{
  "routed_scale": 7.29,
  "head_dim": 64,
  "norm": "rmsnorm",
  "norm_place": "pre",
  "rope_theta": 10000.0,
  "init_std_o": 0.0,
  "beta1": 0.9,
  "max_grad_norm": 2.0
}
Below are experts of layer 8 (counted from 0) of a mixture-of-experts language model. Rows are named router (the router's row for the expert), gate (a neuron's input weights, with its number), up (a neuron's input weights, with its number) and show model dimensions 80-159. Each number is 128 + 24 x the weight over its row's rms, rounded and kept within 0 to 255.
Before each expert's rows: a language model's description of what the expert responds to; "gets" lists some tokens that make up at least twice as much of what it gets as of all text. This comes from a sample of Wikipedia text that the model never trained on. Tokens count by the router's weight.

# expert 0
What it handles: Short consonant or vowel-consonant pieces inside or starting words, often before -ic/-ical endings, as in symp-at-hetic, m-ega, under-t-aken.
gets: "m", "p", "t", " m", "it", "at"
router [104 133 103 170 125 129  99 135 120 102 106 134 107 125 130 117 105 121 143 127 122 157 125 105 109 117 118 162 112 129 147 142 126 115 142 124 116  89 106  96 102  97  80 163 126 112 139 138 107 173 126 180  99 139 139 129 158 146 117 133 160 104 140 139 145 130 109  99 131 105 148 151 130 118 157 117 134 108 145 106]
gate0 [120 104 144 142  93 161  66 166 107 119 111 167 114 136 111 128 119 113 124 141  76 109 176 147 127 110 118 146 170 120 117 107 129 148 155 129 151  59 110 119 120  68 112 102 159 144 117 131 168 112 122  90 114 118 153 138 138 137 106 113 141 131  93 136 158 115 152 145 124 113 137 127 113 173 192 125 142 118 124 133]
up0 [102 120 121 124 147 154  99 164  98 153  78 181 129 143 115 118 128  99 137 135  83 121 106  81 118  85 127  78 160 104 141 141 121 131 143 125 144 116 115 130 144 127 122  83 112 160 141 131 131 138 129 129  96 133 161 122 170  95 134  88 100 130  88 160 141 123 111 129 164 135 116  98  94 127 129  84 147 107 145 146]
gate1 [148 124  86 109 109 139 161  94 126 136  79 108 121 156 116 129 146 102 105 130 102 164 111 127 153  74 123 122 110  82 182 121 146 125 130 138 147  91  90  99 152 114 149 151  91 105 116 122 131 163 104  96 133 131 137 145 127 113 110 122  97 182  82 108 145 161 123 111 161  93  98 171 110  77 127 130 155 120 124 142]
up1 [168 105  84 173 110 150 118 117 160  87 152 147 111  79 177 146  99 118 114 114  79 166 101 137 124 158 130 104  94 135 145 116 116 123 130  99 102 103 165 144  97 147 157 122 141 177 116  92 129 137 108 121  60 122 100  90 111 145 114 137 127 125 114 110 148 145 131 116 168 137 114 122 103 143 128 146 135 157 137 151]
gate2 [ 77 147 134 111 121 140 145 168 139 141 123 152 134  86 163 180  75 112 106 132 134 151 103 121 124  91 134 154 120 153 113 122 120 121 137 107 115 108 108  88 133 137 129 117  94  93 135 138 144 150 110 119 101 138 107 140 171 119 130  94 113  71 166 132 131 116 137 139 150 109 160 110  91 138 137 173 125 112 141  92]
up2 [116 118 133  86 127 140 103 147  99 102 174  75 117 147 134  62 139 131 146 114  91 175 176 132 114 151 135  88 109 148 110 102 120 169 143 104  65 135 141 108 131 178 119 106 151 113 145 164 127 133 153 206 151 136  88  92 129 111  91 124  84 116 129 126 103 107 125 113 136 113 116 112 160 133 107 127 164 146 117 134]
gate3 [111 147 114 169 133 132 149 100 111 137 147 129 130 104 148 134 128 119 136 155 114 169 158 103 121  87 110 140 121 131 172 128 121 123 123 111 109 142 129  99 140 110 109 148  97 168 117 124 110 187 129 119 102 173 107 138  99 124 114  97 133 140 142 105 169 178 144 109 109 128 159 148 101 103 148 137  96 164 130 138]
up3 [133 102 163 117 154 166 124 163 115  69 158 121 115 127 112  96 138 149 149 114  98 121 157 135 156 126 108 143 121 118 120 106 117 166  85 133 119  98 132 156 156 148 123 120 110 159  90 112 156 119 120 150 124 116 119 133 121 113 153 124 143 194 162 107  94 138 108 155 139 128 111 149 110 152 114 145 146 114 147 107]

# expert 8
What it handles: Word-starting consonant pieces like c, sc, th, Ch, especially in foreign names and table entries (Mac-c-abi), plus CJK byte fragments.
gets: "c", " C", " c", "b", "h", " b"
router [116 163  63 140 136 110  91 146 132 146 155 100 101  93 127  74  86 110 116 135 152 168  88  87 146 166 110 148 111 137 158 136 139 105 132 160 154 143 117 152 128 135 104 126 145 100 153 151 109 108 127 126 109 148 145 137 117  97 119 132 136 148 127 110 118 108 171 125 121 116  98 158 150 132 127 101 123 100 124 122]
gate0 [ 94 126  91 115 155 126 121 127 152 107 119 131 133 165 130 102 116 147 121 146 150 129 124 114 156 103 131  99 103  85 147 175 108  84 147 171 110 149 131 126  85 114 114 137 164 122 135 142 109 129  87  98 124  84 125  96 125 143 112  98 142 159  90  87 151 140 100 157 129 149 150 167 111 191 139 106 130 108 109 102]
up0 [118 127  95 116 118 130 114 112 134 152 133 129 168 144 161 121 110 128 134 129 129  96 123 138 164 128 115 128 115  96 140 121 118  96 125 183 121 171 161  65 152 134 151  84 125 175 117 152 134  74 124 106 139 102 109  95 146  99  90 100 133 135 103  90 134 147 135 133 128 109 132 164 146 182 147 123 167  82 151  93]
gate1 [105 142 124 107 107 118 122 143  96 153 128 169 123 138 122 117  98 146 143  84 113 128 132 113 128 142 109 191 142 102 171 116 163 133 154 120 155 165 119 113 126  99  93 128 116 106 108 180 128 121 173 120 139 149 148 134 162 179 140 134 176 115 100 160 104 116 133 149 111 118  85 134 100 138 151  79 172 137 126 124]
up1 [130 146 149 100 132 120 118 122 152 107 161  98 115 176 146 129 170 133 128 142 137 152 131  98 124 134 139 126 131 110 114 110 131 124 124 112 169 112 129 132 153  59 120  96 143 126 116  87 130 108 103 142 128 125 180 109 118 149 126 103 127 152 104 112 164 170 148 103 126 132 169 120 111  79 127 159 107 147 132  64]
gate2 [192 137  98 117 107  85 120  97 115  94 118 109 115 112 125 121 147 106 123 128 177 130 142 137 139 119  92 135 109 153 167 124  98 151 155 120 124 125 106 138 114  80 133  92 123 156 169  80  86 124 150 141 135 123 156 144 152 123 124 137 169 168  84 148 141  89 159 108 123 115 115 152 107 143 132 164 132  87 164 146]
up2 [144 148 153 138 141 117  94 119 153 140 149 168 142 170 123 117 108 100 170 113  98 150 152 134 139 107  92 109 126 122 149 132 153 133 127 168 129 155 105  98 134 106 168 169 128 148 120 122 125 105 104 113 171  96 129 149 144 118 157 156 111  93  97 116 150  87  99 140 160 107 171 118 104 123 128  73 122 130 163  85]
gate3 [123 155 118 150 110 124 169 156 123 118  74 143 150  97 119 136 101  71  93 139 146 152 117 109 141 132  84 140 138 141 159 160 163 142 135 111 135 144 151 117 133 121 120 104 103 166 101 152 136 152 154 144 101 140 122 165 106 149 109 176 144 160 127  91 157  96 130 126 100 136 135 117 127 116 124 175 128 158 148 130]
up3 [162 131 180 189 172  99 138 107 147  90  98 151 115 154 133 132 112 107 104 138 124 143  92 133 147 113 118 145 145 131  83 113 161 146 122 124  86 151 166 170 171 142 122 104 116 139 159 128 137 158 102 127 141 139 100 146 132 136 170  82 147 135  98 141 116 106 105 114 125 100 150 151 110  90 134 159 146 105 135 158]

# expert 1
What it handles: Articles, pronouns and relative words opening a clause or noun phrase in prose, such as the, that, which, this, they.
gets: " the", " The", ",", " that", " and", " a"
router [146 157 101 126 177  98 116 126 170 134 116 115 147 110 181 120  97 104 112 129 111 131 140 110 130 137 147 146 156 132 142 106 154 110 113 128 158 119 143 130 131 146 128 113 105 130 140 173 123 164 111 108  64 156 129 111 148 140 117 122 124 113 134 179 159 155 121  84 135 127 126 153 127 128 127 133 134 111 166 134]
gate0 [114 154 118 146 141 139 130 158  98 128 123 183 126 145 126 106 133 132 125 123 115 159 150 115 142 155 133 124 125 184 152 135 131 147 180 129 140 130 119 129 132 134  94  73 122 128 147 159 112 133 119 174 100 110 146 120 156 135 162 173 133 138 114 133  87 143 152 109 120 156 118  99 141 107 136 109 118 142 161 122]
up0 [129 146 173  91 158 132 145 117 131 163  73 128 164 180 125 145 133 154 155 134 148 125 151 165 115 120  79 166 149  83 143 119 149 125 134 176 140 170  78 122 121 137 128 156 141 119 125 124 154 111 136  67  91 117 154 174 136 150 148 122 126 142 123 136 139 136 140 133 110 127 142 147 158 164 108 102 110 131 106 139]
gate1 [ 96 130 106 144 145 122 111  89 161 142 145 128 110 127 139  91 130  99 136 159 155 116 104 106 123 123 136 137 121 139 106  76 121 137  68 101 114 123 131 100 134  79 126 119  83 108 106 140  96 131  94 139 191 110 111 132 177 121 106 109 120 136 110 106 105  92 157 101 131 149 154 110  81 112 120 114 174 173 174 110]
up1 [109 158 124 149 118 122 178 108 121 140 159 166 158 102 102 125 128 143 156  89 106 166 128 151 122 143 131 158 132 107 140 114 109  79 103 125 147 134 204 150 125 158 148 128 131  99 161 163 124 145 153 128  86 122 133 185  75 123 160 180 165 148 124 153 109 151 129 124 168 123 132 113 160 157 136 141 123  85 110 125]
gate2 [145 159  96 138 146 161 118  93 149 148 177 126  80 115 160 163 146 146 121 115 118 104 152  91 123 141 150  77 156 151 109 109  83 118 168 123 137 115 106 118 152 108  84 148 131 122 126 135 110 148 162  96 134 123 127 115 133  95  76 148 133 117 132 114 137 108 112 137  76 122 124 106  95 133 168 138 119  80 121 101]
up2 [154 148 103 137  94 112 124 125 151 106 135 141 155  57 144 122 102 119 118 143 135  76 119 153 116 117 163 122 144 156 109 120  89  63 158  93 117 111  93 136 105 136  87 138 111 131 139 164 151 151 149 131  94 119 160  89 142 116 117 116 145 146 135 118 135  73 120 125 108  85 180 115 128 129 130 102 131 133 111 130]
gate3 [158 128 116 114 158 138 148 107 127 162 111 109 138 155 125 113  89 156 109 153 173 135  84 112 134 145  97 161 154  98 123 156 131 153 100 146 168  90 141  97 168 147  65 128  91 127 111 102 145 138 163 166 109 127 146  93 139 156 102 121 105 172 124 130 116  92 127 131 118  81 139 115 103 118 133 117 116 128 147  93]
up3 [ 86 110 131 116 185 145 107 117 115 188 137 150 123 176 120 124 126 115 115 117 101 167 129 106 100  77 146 153 130 168 118 143  87 157 111 135 104 120 161 137 102 127 145 114 118 110 111 116 130 128 125 163 109 154 115 138 120  96 142  85 130 113 130 140 162  85 109  90 121 117 141 133 132 133 146 135 132 111 150 135]

# expert 2
What it handles: Nouns and word-final suffixes ending a phrase just before a comma, "and" or parenthesis, such as drums, services, activity, tax-es.
gets: " (", ",", " is", " was", "ing", "s"
router [143 165 114 126 155 118 116 128 174 144 107 125 131 134 165 131  94 140 104 123  85 137 161 131 130 149 149 127 189 111 154  98 182 119 105 144 115 129 158 133 130 131 121 124 120 111 175 168 110 130 111 121  78 158 138 117 135 135 131 124 120 121 158 136 159 152 140  82 160 120 109 159 114 130 132 110 128 126 155 134]
gate0 [122 126 102 122 141 122 154 117 120 124  92 130 131 171  95 149  88 155 124 112 159 149 111 128 114 131 113 129 111 125 149 100 127 116 118 146 113 102 153 132  99 113 124 138 159 127 104 106 162 139 141 154 154 138 123 109  70 144 129 165 116 137 129 108  98  97 102 148 102 117 140 142 111 120  79 103  96 134 138 163]
up0 [143 101 139 156 159 141 187 171  91 119 119 167 125 104 127 132  98 185 126  80 145  97 140 111 120 118 106 116 122 145 119 132 177 118 141 101 130  99 141 154 104 176 156 171 128 105 153 154 129 138  96 141 100 112  96 136  98 125 120 143 155  99 112 127 100 108 104 132 145 151 179 149 143 167  93 150 155 115 152 106]
gate1 [125 135 115 154 146 125 177 102 131 128  83 112 132 115 155 134 118  89 121 126 112 131 112 125 118 166 111 134 120 132 136 148 108 107 114 140  68 137 115  87 108 121 107 120 111 119 122 143 102  60 115  98 108 143 120 161 144  96 106 123 137 137 100 121 139  97 114 103 131 125 108 132 151 131 127  96 103 158 159 110]
up1 [101  59 110 151 118 105 106 159 127 131 102 120 149 166 139 174  97 135  97  85 124 146 138  99 127 155  89 141 165 103 148 145 140 108 121 203 143 115 115 127  96 151 138 156 125 108 158  99 131 127 120 104 142 105 147  90 147 127 137 161 138 168 159 105 129 158 129 112 139 153 131  79 126 104 106 108 160 153  72 126]
gate2 [110 184 145 181 169 127 135 144 151 119  82 151 129  93 161 104 145 139 136 138 122  77  94 110 112 104 171 100 134 153 149 110 138 116 130 177 136 106 165 129 113 126 131 143 130 127 170 105 136 100 140 127 149 170 124 162 175 103 131 120 123  87  97 135 146 154 174 124  90 100 104 102 162 139 112 113 157 100  95 121]
up2 [123 115 102 151 153 144 136 162 156 122  72 157  99 104 104 108 133 128 106  99 106  89  96 141 138 113 151 134  96 122 162 127 135 104  94 121 131 121 138 115 156 121 147 127 135  88 149 120 141 139 131 124 135 130 114 101 116 130  97 179 111 104 111 138 111 127 141 102 181 136 157  96 147 105 162  99 119 172 125 123]
gate3 [126 119 117  95 111 133 115 158 109 158 123 118 117  93  91 114 105 116 162 124 112 152  89 119 106 140 149  59 129 157 124 118 120 135 149 151  87 114 130 170 120 154 120 120  91 109 133 130 125 139 107 168  79  97 146 118 140 128 127  93 169 131 101 169 125 115 127  81 122 179 110  98 105  95  98 151 109 130 126 107]
up3 [153 163 161 113 132 116 126 148 136 148 119 123 149 151 176 100 133 155 160 122 181 162 143 143 104 110 125 160  87 149 132 145  94 109 163 119 117 116 123 150 121 101 174 134 161 140 175 181 163 152 117 131 118 169 121 121 146 162 139  83 140 160 125 158 165 129 110 162 131  89 160 115 137 126 145 116 104 120 116 147]